config = dict(
    num_hidden_layers=10,
    hidden_size=224,
    n_experts=128,
    experts_per_token=6,
    d_expert=64,
    d_shared_expert=0,
    hidden_act='squared_relu',
    moe_layers=[1, 3, 5, 7, 9],
    router_score='sigmoid',
    normalize_top_k=True,
    routed_scale=2.45,
    balance_loss=0.00383,
    balance_bias=False,
    init_std_router=0.0358,
    lr_router=0.000472,
    vocab_size=16384,
    norm='rmsnorm',
    norm_eps=1e-06,
    tie_word_embeddings=True,
    optimizer='muon_hyperball',
    learning_rate=0.00859,
    beta1=0.95,
    batch_tokens=[32768, 65536],
    max_seq_len=512,
    train_tokens=363900000,
    max_steps=8002,
    dataset='wikipedia_en',
)
Below are experts of layer 5 (counted from 0) of a mixture-of-experts language model. Rows are named router (the router's row for the expert), up (a neuron's input weights, with its number), down (a neuron's output weights, with its number) and show model dimensions 0-111. Each number is 500 + 40 x the weight over its row's rms, rounded and kept within 0 to 999. Numbers have three digits each.
After each expert's rows: a language model's description of what the expert responds to; "mostly gets" lists some tokens that are sent to it at least half of the time. This comes from a sample of Wikipedia text that the model never trained on.

# expert 48
router:583443411541499480576568478470522456417552594521513531495509550473485509482539518486500581508508524497465540529513478412501512582599510480465497445490498538508504528487468467504486453476496422489513607508510534470494553498491480456596521548519544488493463498528544489553533509556521544467564533512510534448601477470559559521507461526480
up13:577505529448439504540552548521468475455462479479543548487502509453491458429486514486460481501556460457478515516463522512487528478489523467473527594417510522550518439519490548436533446498567467496547452473506541541500525444510470433571487532540494520545596533494478456518512460487613516528465489378458511459587515484472494525486497578507
down13:496542495489478519515428454485417573534547419552486499458495581499544512518528519520489560469398493563526499487568503454492499440486601456485571456523510498475439499481500535487549490518557505498443536442492530569489542526525532465517475488563557544529516485559517585540545423479439490467511460481479423521543576490438543510561501509462
up14:532491521493518498538509519485468383483472519486544520519495527485576555503494498519558506516446531544429461517478495383545451548572431542474546466435503504532513511508558469520428508458508471461537470542464500559486493489496498432471562454503516533393548485541503535470513561512551491484507506548533450446532519480544574563515493610488
down14:465522442530581437497460511509457536531429486421507554487496504512497538516510528452506474450484452496476495460447550545508475477537499459493536519511470465495517440590479547517461483479521525492519577490465510525530428461555550467515453485445527530526492587450520512485508462523556524487462422580539423448444466465542532568494494539492
up15:531523503560589499609550450477447492527473504478440474495536576455450547498534562486458575586539488522517483475569490484501540431523439443494514481500450507477510502444520555502565472497494527563465513515510476511497518445428544397539550516551437445476514455517533471509482562463524586501566556510553447528470426458447463522502498490498
down15:484594532514577496532505528526451603393524560506407479433492531525482540545517510458490483482481505485494471520506454549505477479515549444529443486513494471508464479510559474505511523499446575407520487461527545456542475493503449517501504443485533479465500508554423493517525523547521484531497517517494466549462539482511475556523541464482
up16:580556506449478494503574484527540446539475485521466557565516436579502502445418512471563475488480566464482504572519496534459522479498514541518440454592488513529534505430443433498486471505428489460591558519485536494436516501538504391515552479465551498496555517556493508497507548541529446514553444563449515519474466481520573513524479490518
down16:512532498552573509430526476532498528528475512514472430511474478480525527542513568497469422520484543458459463495501479449533564444516497452509444511578476505493514520524537457540513543556487517441533516494601442543457533459517487475423455596528486520480563543438527524496494447531455493539484532465489506513548471514534468562490477404496
up17:496470495503488425464545447530561469498529479599507503491493527544527499479518570495448502497503513491502568473423473512450435496517516445482489537476490521506508478491509460477472496581493475449553519504423507490473499517536547459544510512521526524443428541456492553569493475495554510480525496483411592532518525519487479521570519482550
down17:507498558468473529474519502532500450505477561497482424482555432469494553457464544586514509511495512520478518546549462453506510524579564499497504472503515512441534473454478494434633460505514530470521509482522528506494484473502437554567431483505525473493485476511450511522472517535529407455539461462453457465519561440548522490540479531427
up18:478475474421466470495553492467502516479460585438524558469443540532510456503541441528514524509516488478473547498508504500525486492499502529467507480482541487550505407446520485605494573471528501488511570465458510523491529513512532465472506602552476557495517573473473506494534488552533516530488529457454463481533519507517537509555467525411
down18:444475535389505556460444508479459547462458530479468535504493582563520478472560512466454511461492407491449500463447518520508476475487498475449476478483488468493480523500490485499492578544558546554564553510536490566520601479531476518561514497566486485573489538564530565458476413457474503498549530519525482500529473542383482557476513492461
up19:526470493547493428546454502547514532511521549430507487491518554454505491439487551492430478453453452528456528484540530498464477515539420623448488443486544568502541500433463394533475418543583462477510493481557544525534576487489510507494471452512485495468523449548515427495495491497597527497513496574562457527521458482524488524551524553591
down19:450519435438458509446497500515443463432476384528542559438479474439514501502510462542445526500543540485520493493529524577428520463534436517544495517561546505496533533468448535477528494559569507504447530509527505485541465550458499501536455507563486493532403421546483497586409477518526537510491500481560528491461531547486444457463590446471
up20:414512474456505523460565631415527521472586481549495563449609516507469468524549511469501500506458559544530513528555516497535458499491562493486522475507505461465463468455503515520534500449537485523514514525519587489495468445491509520497439439513547477543443499507505432561496477491459492484464492490548474471519509487549460442585396475508
down20:517510556505468510423515418556565554555452530443552592527526486463504453460531465449526414505523478488519488494467550484552488558520428576501459493493503522495558478495469463543506493488511438495499488533478503546549432529484543508493512472489500521488473493522455532542513588550478436449570542448500557466476510479469476498553535571435
up21:453471440526520540527471476510552479488535465506460446498481500472498537460476479521520505493502551549518491512447512459516483459502600546456485451528478461544512480519552514485572410546585519485491488472480472486469547477575503529480529527474536497461518488580551535448482435535570524530499438477563483504570544504519526531534524518507
down21:538469489538517484511472479482424477482458470470505470527564542592484422555544530482503482504548535446440497479514539558519534591533501518449509540491479519494504468466492468502451536476476487526507561522502475566476482529490472540542495488445525474461443498517466494512530549511523444421563493502469456385501479449546486445539493413420
It responds to: Sentence-final periods
mostly gets: "\".", ".\"", ").", "'.", "%.", "$."

# expert 57
router:587421460515521444558539485437509463436483546457482518510462477377459522438491440407499512451511518474424508518554512470453429464539508501521520474479428482557535546451505510532542494439456464492495481463497486505516543484594461533521516520509514544517402496502501464535530496554467482480566544521518463463520499531611558493493494480520
up4:525464466519539503534513467490523494431428518480534484548464481418587478459466462523480481492469508586501500463502565487450435516443488514568449472539502515405531473425481512561515491509482437510486549468562466493475452447473539449512506425494514491553462476602446472550555554465509449472480513536481443482550427518560545494440507498443
down4:527510459574475484498545522467518526478551486484502511561490399499572451481517491508472395520521489467426463527558518479459542489495518562535502517560518504480495466412460431485515537471562515538560476512480526560517487455511499436461534435418453568496421483595522412540494552426489443480505524550512481555455491502547468530527571415447
up5:496460465539520499540493474480488476453470522477487516445486450470505429508483472465470463492526475494404483542543597483469489487451495578465475441569515522547490543477523559445544596518539423503554433472509504501505528441520549515486481499514457453460499454492470508515572564534438481482513547468467437506466538513512543466504458477408
down5:545519483420612459442438545620482455469492510507486494503519540532426492525482533486476495473480487524489457512515506584510510525463515490512491520438424591457475546443507549477488435521524568540500413601548492537450480443476443518482525515539482526531583498539503479484519498497520584552459506467415497635516475476453556560502494561460
up6:507481475478532608523442475525495474510479507476514518541434545472476547479489515490507490486477432482464550575478563545443499545532538478506518479494465494494508492522477515494490522419491565409459602452560499557496570584482569521524542512440534476467517545540534472466466449462529494480574477500510507526562565529439527526520483463556
down6:463516532504518449511498591548450491540456496500542501509511534478448530487495529494544499435526459472577496482506550477476455511551501493479511516508473522524510487600544487407465524456487557490479547457510451563500522542529474483479489529449427452480597566466511515424438475482527447457495467499595486459447494610489502556513496446521
up7:494481505551599470454535558501464527456472583447447466449521548498509476541460503457506478565492518475445575544526434504379528473547509545523588496564504565517484479406507458478472487478425461506507521509489487515459509546493475573574532534473549493432521549485520486475459493578501448501560461452488414485522444566516488552485488492560
down7:536491432481411517466478560488476508535507474490521504475495490501439577562499490545505582516547502459431527439520506547557447481448492503495492471510495476494480582513498462463501497527539511467507430460594480553494553509525501571548483585482450427417443478469446529499491499484522544500440502508553524500471485550496495550431421445561
up8:514516522482488544539547503444581459499548468493500555522542496407454463472485437484484462517489531447512512457460489429487433516548496512502555492450439450516523476468478488514496483490511529440558477468452490536433547528508455447497467489565546609539475464509483454493501442536462473506450485564492496460500546492532482507497539599453
down8:512464516484456512562537464505443490457476552509493482493481422482531467519476426534470581543539447460504505553502459536458482518545530471499560395561542475456565501571502511520459440532537494504538506586555495451552528508493435459443534509530500537549497530595584533569520512463481486500463553516534542458500467499476491467471577556458
up9:526413538444524481505520517430494423566461510459477540498486408506509510516497408575517522513516458491518488532521471507570502499548527473470518495487464447552555482494487522500518481521527572488459495501519509531503553489535453484529450468472438523504510497527528491515579517537380508507601530568512496506529537470447497501491411528521
down9:482534521530492507432466545548585536452462519506500504559539450502465495460501455508468485490536388483550495532489542491471375538462507482494510531447420539480462525556437506510530519561530492469517537563451488495489507466529474552495487505497527471533553467519547432519531490569471511518446465562534520513455573486494539509473471529526
up10:468454583573465463517476467396494546474502511464578456546530519508466500510573485439443439527450478475493450515438464517451528503504521541422525536448505440536515570467512553527502510387544562463479504559497498496474523532546522494456509547547573487563509442494528468534521534533539530515539552559480481542476592531480524513471482497435
down10:478507535583517565536442450498451583456480530498499544547475507575495532504483497535499426547490426494460431498550547491522473498518523491500454442424476490486514505507526534579496582507487541457503487468490518522513448492487536505474427418450532503476489520552427464530430552566524451509526501488465443543484474452521495535501515474516
up11:500495566493532456529490479444495525499380599510458526553564476510532474468481471492475506474442467432477484504500524457520453518463593558536479511463480502528492519454463509564442550457515595474482541430525486533449515476491602541512504504469508563508565463560481513507515497519493523451556575479546485492492515513496524494531447454463
down11:497520550446580527503474495430517501436418459468566520528503513503423458438524473516555443557476503485503555539496526463480490566535539442560471455550515489476467473552450479511533422429499449535481472485542574489477558521512497456529576512510474513481507508510584512464502468450480539568447460521509466547481514492494469493489470361486
up12:517484579499477464528595466534478419469508531461501509409509427550483537516504500454512553484539524594487543490493513530521544473441572565484552574475491463493450516475480569451494461510531504514425508443530471517469550475448515538524527477476472441530527513500463512451499422517433482559448474402562509512535550480522438559459494511498
down12:507471521490473471533523496490540523537526522458510567434510491514538543420553485555463549506506552533541457527510447565544490493557526477495453472571526478488499516511488433472497557524509468556531498493477536597522431508479525529522562477533488487511514453516475438454558397450497507518460439462501528550534511477527455438569502456469
It responds to: Taxonomic name endings
mostly gets: " Animalia", " renamed", "Gls", " Insecta", " UTC", "aeus"

# expert 33
router:585480529475552524552558500420457439358558516539509529511506550484408475450518528493444530522483503511466490526481489518497476496495428490605502483408383507560540493478541552459535499515422474509513488534524556440515546504531506488556448561504518484524462482473467436522512444468460535479573522471573503469528501475570570486489486481513
up1:491510431461516518471520555489524505518541525505460558502458449513526430480420493464480489498456483431474544464498445524497505517567513525499504478467422565451528502518479512528468541554506458474503480493429521511484545539436520519466543451532478527531462567504526502454442499517437378490479503538505555539505549532515486509508517570539
down1:490547517553483506534468573490479518514445539479508547528512543485551519440484550447497517447526469527491427484559546461461470417517571506513511538544501458499516457449527452535507512483486462560578468478474456564462449476479457434545529483468458509463460482499471533450480458458500492474443520500517487434481526480487479521471567495551
up2:500464552570473443511499550514514513472552454526503490536496498427475448450540563489472455423478474497472515535482458510491477524432478536509511524484441569464485562469541410584547561481553512511552528475530495508533528495537465517488494477481559449479495489575472495543513446510539485465503501487501528462530503481497508535553532514468
down2:560480441412501553591508525557504489540535516449473461450484486498533557512517502491520499492494481503527499476460472509510445476471511484512525529567559525465478501554568579500454516550546482532463469509474509507538401469499442529488500504484472591565407395541519480536482500501493544529590528513522499489549508557426506505408504523569
up3:462462528537547494514543434486512480467538528484425528507517479536470466482521479565549444503520484500461569456437463463442522500464545458555419474479459541578518479476555469378528465456533400506552519455508585517446533394533506482539473569468514501485516478461496500472454521534441517477460550482505509438562569563488594495486533482495
down3:414458494477530569483464541484529440470506542529450530477488470407547490499395541547504472509487501532491447499534481485466507482469420494589517521457485519485461540537433546462463524583472469548488439485510621475492426510520543453480585481475419475450513474506506426541534464540455468539461448464507528472526566510442519456493514493523
up4:574563492541475488480514531511528495485534478525501518442489464505498461472449463493552504464495483447524511516465509463503523477532449473429494494499522586443481454468444509440499455449461552439484555481522516414525532552455515487491496576456497453497477500562548512499467500539485497559508488459467415512493458546409481531536506418521
down4:478474486437453463462495508518508556474489571579500516509521483568543506449487496484503489533527561440482508465508486398485506500479512481450448507426498508488429461524461483579531421422518507548498476482435517470577506473470529447457409435483450558591531527429482448521567461553476514499492589482501470492537518434524474454523492475552
up5:624473559526502562525538500498413493519586494531556485544483543511443447508504580492504423424413508535524414531474521454437552569475475517580436487507439474510486456558544478496556468475515475576508500488530476515516545485525496492540514522568511573490446452555510519481480530511482521513511515443485542526537460455522616520478491542449
down5:542491519526497523414511425534557449504452458512477532505525515522569503485584573513473468450474498522563481466558526497544486518488570511560478446474491471561462425441587480439490469532459433561481539498550491555488442408455478524488470507444534549410483417503499494555439503481443537522509464517500493530522571526515478467516468441476
up6:460497442445448537497501454409597476463535544533419530472498557511502493497466474468502469452496479518437442519553510520465499490491457421505563447545504476557482474518441519479466491483475474422475481530503538542488482491491532530532588503498498505517509470512416478482502468449499531517498538521428546476461440470568531526420479550508
down6:502581453459465512538535548602498578499469463527488516476529534516523406486505481505504541492514518491523579490511475576580469576403432521548484444521415494545459474489495513477490481531520458468520438519501531419528558529487555543567480481553448514524570531465486510496498517491404495523461481505490482442507460489510434500498453564452
up7:557502524536463533472432525467397439525419515504491511518580551497543494456516509523488540505487450599487576487519488419458498525523462524480475536463446452474521453594510512470484507469482488458485615478535568542485497505526443418519466469581433477438496454392568494520530497543555563546501443432468489437537476503530452515527489484564
down7:481509476520541496446459551518567516459491511466494527460487471495499497498440454528543497534435561464456439487540505508562420519506525473501493562503485492494520478440490486461548444511506483492436662467505553516491455521503471419480516489514462515564507483535502476519548563450448496490538419505454484487468511515476492431495547520507
up8:575449525538496500499477520471555433473493519477421543541596519505507536528485485508456512487583493521430439508528529510486522533442479437510467554514495562481451489448513471506506485534461469418457568508489531498518501523463426424483465526520449505500467493542572493457589550605466547455503501505555469427534570513492495431529495500460
down8:500445554530497411524532527584370479421511434518503562548468522504462467510471516562476517484491382500466565565467529498503544481464489532540496469486571494493480514498463530441458559466447512540503461541517546567502486503477505474487465475447499490494530490493517502509503533506481490523483501539451531441518489502560465509505473508478
up9:501519513513490614480530502462558466503479512483445521515528512464473470492543509492460521500465556491437452608457511507572480463536509473455487460519516538525574500485485543448522463449431472469451481511510484526566471457535476495532478506562480513444515525528488468413455482414424523510512479555487501499524466520555439589507583465475
down9:547579592498491444560443510443532534458460461510562486515499476506515508452519472509540498457500477507561529522513430512510533511534459483503486479456551494446527529412483452497458517528551456527529462493533414577495515453468501462548501408495468510501489493383527483523494521426543572520547547481493483487524569565478601490452435560456
It responds to: Numbers in dates, tables
mostly gets: "1987", " 17", " 18", " 19", "1982", "2015"

# expert 2
router:576434485533542483578560454447568466446564486484561542539502530391490508450498461470446556456491528534522483466493502505478503558522439468476546484367447563547450576522510529541519508497482515482536520527492543470556565436538564454415455544456466553504540505513493514561482481533506456555517534555499488493583504501550554468534457503575
up0:505536456483497486514505520502591518504577508535481525550525496453512479467458497438558524515437503432495510479541481481503464504450516493480527492493498460523481557539470516476496534541477504433584491449521454590545507476555612461387440528447481473520487491517463430490498454531502552471482514519488460523497519428553447467474502512487
down0:552565487508521535502531466540487507500456548482504481580459489455501529514497438472564582533527477500487496521480527596530534496559469436510461505491482493490543420557586460486453579500454471448464471476535531515501418504487502513479523530492530530452499537533455517546477487507487454476602571461427481527476488504477477454572495487485
up1:488486527514473481453509514504600458496519461474480605554472507471531507451486464500426462482418491533481503526499535586511441491567564513529499455460492403569538553515522533497488513541548496441550513450461563486472516487496489509544513535397535478508451565476553511513504435461477457470456563471489519445544476453506528489522487546545
down1:470483477548436431384509495505549492506552476542587501525461493448547493510490402479423539498485495441463519454558485507521499497459479577526506530455502544531512487563591505516480489517474456507474495515494502489546531494496576462454519526475559573485492539425581521561451557433517537566456450537510546502507526475515519411508556522561
up2:505520401554551458499490451520579497540502464544478560491529500510526454492474534463488548506487548514545561479598531489532482482455442499484530504438483451523479456557570565505494562601474448456512535482498543438472499523524498484483533485386536559494432527486515527490518466510481500483560543523572449517492505470452561482575439494458
down2:499477487469465588460518550480506559499455506482448488447548460523430491561564510500459513474456458488505491457516461460465565526505505514424437459514505490454427499499495536457454554483563512536485477500507519492524504572494565497462491463480517453535476455483518500484479526459568451554455499558517544588540511494537465517472563428469
up3:495554487518516446515516444538470441514553585472476504448475587478478494510473561481482504490547460575485526486604524511554437476441503455504524558494520524544526485560579483514532502494474486472505434550495467505521572488448484438511505470498541448535526493533424478488508486455491493513502547573487412490476574467511514482569522535455
down3:506527587568464511467469564557475459624471528473575540407451486513451500577483514471425516543500547484472450526518485483457496520453539465432540551518578480492452483494533493445535555568530485497529482487496521532471561487495454427608523520480467516505545417502434560449539455473435539427427498511538525443486460490508493481609520510477
up4:514481487575475504502462469489558488475458485491612520531497530528431507492416496528557476461457491447520479491472462503526521546486501497506491501473440448513435555450511433531475523526565510533536528467496489470583519551462551491540437508505521521556398577480528499508445505531473544473518524462541448490476523518507513445496579536517
down4:525586461558502502572488548440531607525441514527507476452485506524535486472498444449516435494541429472436520495553512512473482458473553525418482528498478441505536484495487488494559462538468596495441541517514490452553489489508459541503480510487521486485471499476462463483512463475479515418494501538543463478509492431388519440447473501497
up5:570516417523496508503457477434477452450504463446528598476537463490458518462505502531476457505487437537475452432541487510503533476522449524419505492433456474470502533536512534501515610516514533400489493482456598544496492499462449492443501547513438529518508443480510483547496502513575511499420503539561499570536474469471500495448558476603
down5:525495485482449485455530472541521499519558438497500482454550532560476455489521556531453509467504514450451570492469541437537513560523455502503539420492504476506502515496480449460487480504498450482479476482504484524470434485516482541554547552571585451492526484507493533484483492550518525405541475503469534551486571519487574465513490487458
up6:485508471527532509589527477441525501373485558480535509467470527467470531474496528507494577586556550482528440534503514425462497461509486451511506436492585469453515480508524519528508554446520571512460479495464549519489560446517524487464546572504529518479538524477475534469494444518453416547503506445548535546542523507511495485496430538492
down6:485489557464482390451499452511454435524532538512490447509426453545501519572554479481400433504514477538468467543436593522530515440519442474523467506555537540523501570447594472449455437429495490556506516486512450476478523509506552438470457547432492488473490544512549511487522476553512480470512484488496518407555506517507497455524474477561
up7:508527494487446498516629461516492510556556469518448531529590564466530489457512495459522467503564512474477487476549557444472504479509457581500537508498523515514509454443471543506551546576444539481538534531551444469501530589543520498424587473516551462489452497570496553466521500492512438475556496589471486475505506585513482461484392530495
down7:436459543575507531438563536510514505593532468453470522515581546531435520534492491506520523498570429569548456441451460527469478482539538508475441449469524538536546475421519557491444504576514536532452479475578550522546521543519487436459435564539429464543519547436524538482547540503480488522529481524519503521511479468523527548458430512524
up8:571537556533490500483453477429598442480511491497539501499525536468467468523515479478432478448525508544504491453530517550500507506532537420429407535478442543537488503524524466485515435561560481541464478488447495509540533492507422512512436562506495551460592519544512538509516438508483526508552519485552429479557545512540516512587553506543
down8:486532454532528488436457591518531545513484462533516477481483477589581471544558549448475495512489454467503485423391529603471552525454503512459509503558515528576431481525552427439449504511543557486470486496514537397559533527525457534464437485534491451564527459518470524552521455576487508498489535527448452567489505582498568451533437508491
It responds to: Table row starts
mostly gets: "See", "According", "|", " According", "By", "Since"

# expert 9
router:583455546475504517532555408460478457483506559484460505553506606445391482431501508480510541474509500489464493468471514467458530474589478507543542455422477554596544496501498500436563484482411435474508463572516495475514556484575441462529500578506496499482476484506494422508494469503443549432539491480489484468507442514573552479524457464570
up0:441507518515522555497499619486504503496466507483544437452473477509470601479478475518469476547538585569436462526496490482556479488467474452518492519517487437451471411486508474462558582503522460428521451493492563477485516521536448502500455460507501524523486516486451523458474457443514487567489543477530479470548492487548422506534475416480
down0:556474463540493554514463459481400516467604461457500486528500493580527526439494474519530461538448499486408409528529570513572490518444474483530476631494464447464547533470497464506443451521506517530459490493480434505499539500587473489529531433488522503522483516545463508478462402553495521512481554525499497496471538535550447553496501492512
up1:398550525482477582557454458491465441596501546505519539483462545477490492505512527492551482512511538479501509547534494484461532510534483531542499510547509596503426538525482489518517509536476531439559457513484521528452525442433525436577454488506561538556499464485538568564501479443527505450458440474414485530477450460478459455465559514479
down1:556525513455524453541477534503552540488522493623577510466463536476548488477458393495486466542524500469503494443507558511509483567500523448509521510468585569478484464463551416407515529467576537500564473522565458560476532487448464513468487455488492525523479499558481460435458556468418507482455431418526538517498473553467437509525505443545
up2:572494547458487481499514501508426582492483568574512506491511533523492573530490552436550500525527528522547564535469511533534482487556515475519513532539451499509481526496511425519475477522510473597438556514477499533591484471463558492514529500422515463444556444506533613464466504501511445526527463503431536582522576483505413505473520557558
down2:601493499489475512458548472516471493528483591476463536509487551478458512475485469480576462566517507426494506445504526494462501452498524569569545538537508550535542495519447482562525542425551476521542437413519502512525525494532450472490588530505527484517513491460603445437479485559501431492484527475463566520501460538510483475437464519478
up3:513475498467511470575530486503521487529468554486535477575546444502522572497524511458494507509587470506485539545524494519466528519505497475508551529405495517563429538473533570411493550507525460509571549516513518505505491569449544490496499521485467541505443487476556498504486503468511460506448567503444436507515577432552581481528518423516
down3:453586513489468499530442582479543522498486572501471526485474472473514509488508521455456447501547533513448486467465532503478506491519556478557492549444564524536410586526548426402508461493500588524522495554501510530481502517469442469450441518513507492544456491487517571460490549481491527532483478525451534453479567431550520463480517475505
up4:510492514454496578523470520500349522592512534523535493434468509431490535532537512487479516470512476500508506472508441440468553482511487478499520447512484498536469504405513515446492485491459505530474459424476452517516553465518446511426491423577490467454512464500527521565548395487475552529469479453525431495456463462500522520472454531548
down4:500527498451404502447415523519433511517463488473495506505470488448488521492512492421482552492512500511532462479486531478456426449437549562539541515504466504520474522482501535531536522469522537458456473518438541509476520586541424519439512505470496566522512580542490536473465548405576517494512455411542547520506509561462566440451454492553
up5:499484549552553497531497501490476515525533504548588468479516484465488500423492541468499545489506502495494574557488503529485497452531522451489539483523477491549495383490447429482559438517434443421501545523455519522514554429540527485504470458582549511520522501498444479490434508460520542519500469558492496505445528463482505478529465472571
down5:457528523530454554474472558535512433404489516518498459440475547444468509462512512544593469562474428445490451499451465514493521533483513463505493519577464458529524443428573482544483550498470437551516534448530478524518430535507482502486472475508547477501469494422485459551515491568519489500579459502482504496533508533573498441439512498568
up6:520430559457477548485486450499435527534509568552535502534526472464438528540566488454544536409505595498492523465481509468567489454558520537534556517493499457518515563489507482467469492449467526515445464482458448564515515496562439522491492443500522504565476425503435503537561449436522506470513456449494473556489417491524450543523476543478
down6:451563508550483442518438447427491546449407534465476498509507498480540492529511478499474439497458538481486478500516550478474505446486482548556534474497473489560428482519514525531541492469481561420586465484452522495537450485555447550457514522498528547512521545416520454431441468478506471480496472468476492446502560564416500464489441548457
up7:512454481506487505462502487428521499497500492522451459458464500543478475499438497505447534469476516516492470458521516553516485553525527414428545448442532479478508514523436489471514478549528491505474448509544454475457539535532484511517472535556494461472435487522490536581443492436475536473562523469536529496457554515517484502515509481484
down7:537484583529498523529496484473501509534552448515532497440501508469500480526495491577546515480497533501471467525481486483577479438519503515508540524457468555490535557525516507515491568474539472437526473446482473482539481557535529531520494466448504428471487650477490483475489465488473454497507515444523482489434484429468533475540449476454
up8:571503499542480506494561507457484492444435509416425489501510515590479550522534485580528497543452531528457503492483482432500469514583497541472406442461593547506497440552587447465532437459486504541538549490558551549558503475514510479510452508523518549527502523522415473414450525514478537529558505523540569429514466479533479536448409504479
down8:537454497469494512481513629595465450550461516465569573503495461546467529470461437494518550420526457492475527539558517459463473495506579496545491442479523515502494473488502513518519401504533490510460500524542565518499491463454504483477478538547561541464585551493536520563449432463444474520551497449502555447568490581528511493469522513496
It responds to: Parenthetical names, dates
mostly gets: "ا", "born", "ر", "ي", " (/", "م"

# expert 61
router:527462506524459472548583534481534410460530517457548503510526519494461510494523460433486578532492549538459573512528511489488528509531450496548573457404487538598478496489474530474459557494462390498511543485445469474536594480531537489469490583459465484477487468526545424597514484520460542521546469475530459439465496548591508455524465438532
up0:423582514478469518593553420479456522557438518565558538492475574536481489544591496564528575468450479569542442535520467535478486485507539500498609484496479484469468559566507600530543516509533440470447450503561487511507552502463419518499488434580529556480487501486472495479475547476535504496528547453522466495458530513496425498498507511513
down0:486539503562505504464494482463540484483527508532479548477417573535568469411485498514473527514525478511496403604479436509484547500502509474501443485500556513431524532541544482545485501481539475455538403538532565545514494513513444518521430472463540529486466515482535404463519530474530507402491536489463502485509507493528450505518522547495
up1:466536500393533509491502447490498539430537526471507509528537572514485426521493547557510494542453469538421464510530471505519486467501436446484495448470501488512479489490477543431509457462395481514548546495561551487516588500544454446543540592538461486510445519478534477549531495563468485573502482564464543532472536510488494387547456518512
down1:356465496503499485488505420522376515456507560508474468499491494445554504563439513531467465580532525478495532587533425495511463508460471552479466501525508512537530485497539488540503523507518498528563496474518526508534525441494484442462521484536525519542473449478507500462497470518535473498457486501470450462464475448516562461502531556463
up2:531559522547459480465499452467481471482537551496531495492488509478535590564501577491498550511557494612430536492520556469553518544531540507526545525524396526606441580513521501474493531503506501506540552502552496521498555511469465517462482489447408485518478537505477472539507530454491530564452532472469568504437504529562496479547502533465
down2:505523476576514502525476544554525454494468475541492570470545493501449504511543461452521489501504421493474523455581539484484502585418502519425538542466536419482460482489490429444543534582471541617495437465483539510538448479495450473484516481464445510540474522532489572467557467511537457583476511476459529530518528502482493470485486491452
up3:513510482505522484531599492531416476524538499443528465527542557586513513502588541446488528591454565501472524495454418457560518530559518494443479491470520531529466548493527555552493567500506509477447527563430464502508479520491478510472518497455507508465474517521515440509565431502458517436460542446487491530495528456494543494514520455518
down3:453512492547462589410556541495463455539439444560425467554504548485494476492560498508538543547538529485533432561561514572522525508487528447461516481571494537495516501568467535536552511534512512532494484510510504522490468487561510508537457494472543508490499540419541478505523503446506477425454611500462433490467529591547498499468467433509
up4:611442435493512516500443564527505484575449554486556462463458480422470487482494485401515498500522529506499540558513495507459552476558513515505504476437459487551456550494541468529496507514526431491464517419441477512505527417514513546553520542537541503503531462571507555507481403566482479450481521505556453511485511510452494467489475425499
down4:465467475523539562434518441518510515602484524512496530476539537540478475520480534547436506518465497488569528484429398547499534515510465489443513516571401473480574461519561526578411507511520450480450478493434431566504458501524500479469465437506455517424526529479509555494521553444440501501394491502502509513590511484526506459533527477517
up5:531545493545514510474504537587517551515490479501549525522574531468542406416525583507563499482445503511475530518551470536461492480485438497484507515518564463477454550494424492517485556468453488391520518506470496581496485455476526529502466524504454576502493500453529509530503533547466454444477448454534472499500528455491470447483554530536
down5:489463521505517510509541442503609554530502487444567491522540518525506512485525450504501474587546402518484509514458499520465511566531432447426496494533459557488453509504488574521585463538534464541523538546530533529569500507498527495486485535509520576498519539511459565453519502488464397524470537514484533484501505391432522505454540552460
up6:466507511527449485531538568531477461540532483520464482473469512509501493552491584517499487490483492485443431432501482450468528462512457470464557535488521535512541498518533588511507581498431485455504511446548490555554436468443569529527505504497480477514493445509505506479494471541467545507523554506549507530498482435464476483484525533541
down6:490503510550494479578501471500464488467474571600494539565531503497465495529433544544484566460453508503492457549493465555482459410530480548468522545506415616476451459535471522464522544484419515526498500479536525483460464486514545538562520489487477483474468500437491423485490490506489484530562506477511490577488455484438557491443490539528
up7:506441538489493468525451481514419430452553518433516546475447567507548466518565505437408511553521470401472396492554474472520526540451496451484523478475477471495559473485537538523513552520539441515460496468464500480525530491491475540414449521539445472416463447451451482540455508502502528625479446485480465461540473503492532434496488538547
down7:505467520504514490508584462546477491481418457522504510530494490515583519474574545582533507451454528461500513455478438484480533546581590469497540511512514460534479468515532559537492471434516541489486540430452477479496550487459512468458490576611459499459423503491535539436483540503504536495458541441472496468514374516485502563498534445563
up8:512491565488527533546526427472431483553517498464470550513497477438479604530496501470471458535441502521465455489573551521498448476513442494502526529460478528554490540564521501525439501519493449567434583454466442542413567491538479511492511477485489453500419488528453468531489535496494491552488369506550433478477487530528507517467485529470
down8:497494472521420518483509536451459484515463541486522519445528443488539492496499448452507449437511474444458510554550506474582507483479513453491458508504486459488485480541499456527440568535486441488458504434507526538486575533501464494521586501528485515529531564527474504502595488537464493524549496554503455458547436410519469503457622540445
It responds to: Months and table rows
mostly gets: " January", " October", " February", " March", " December", " July"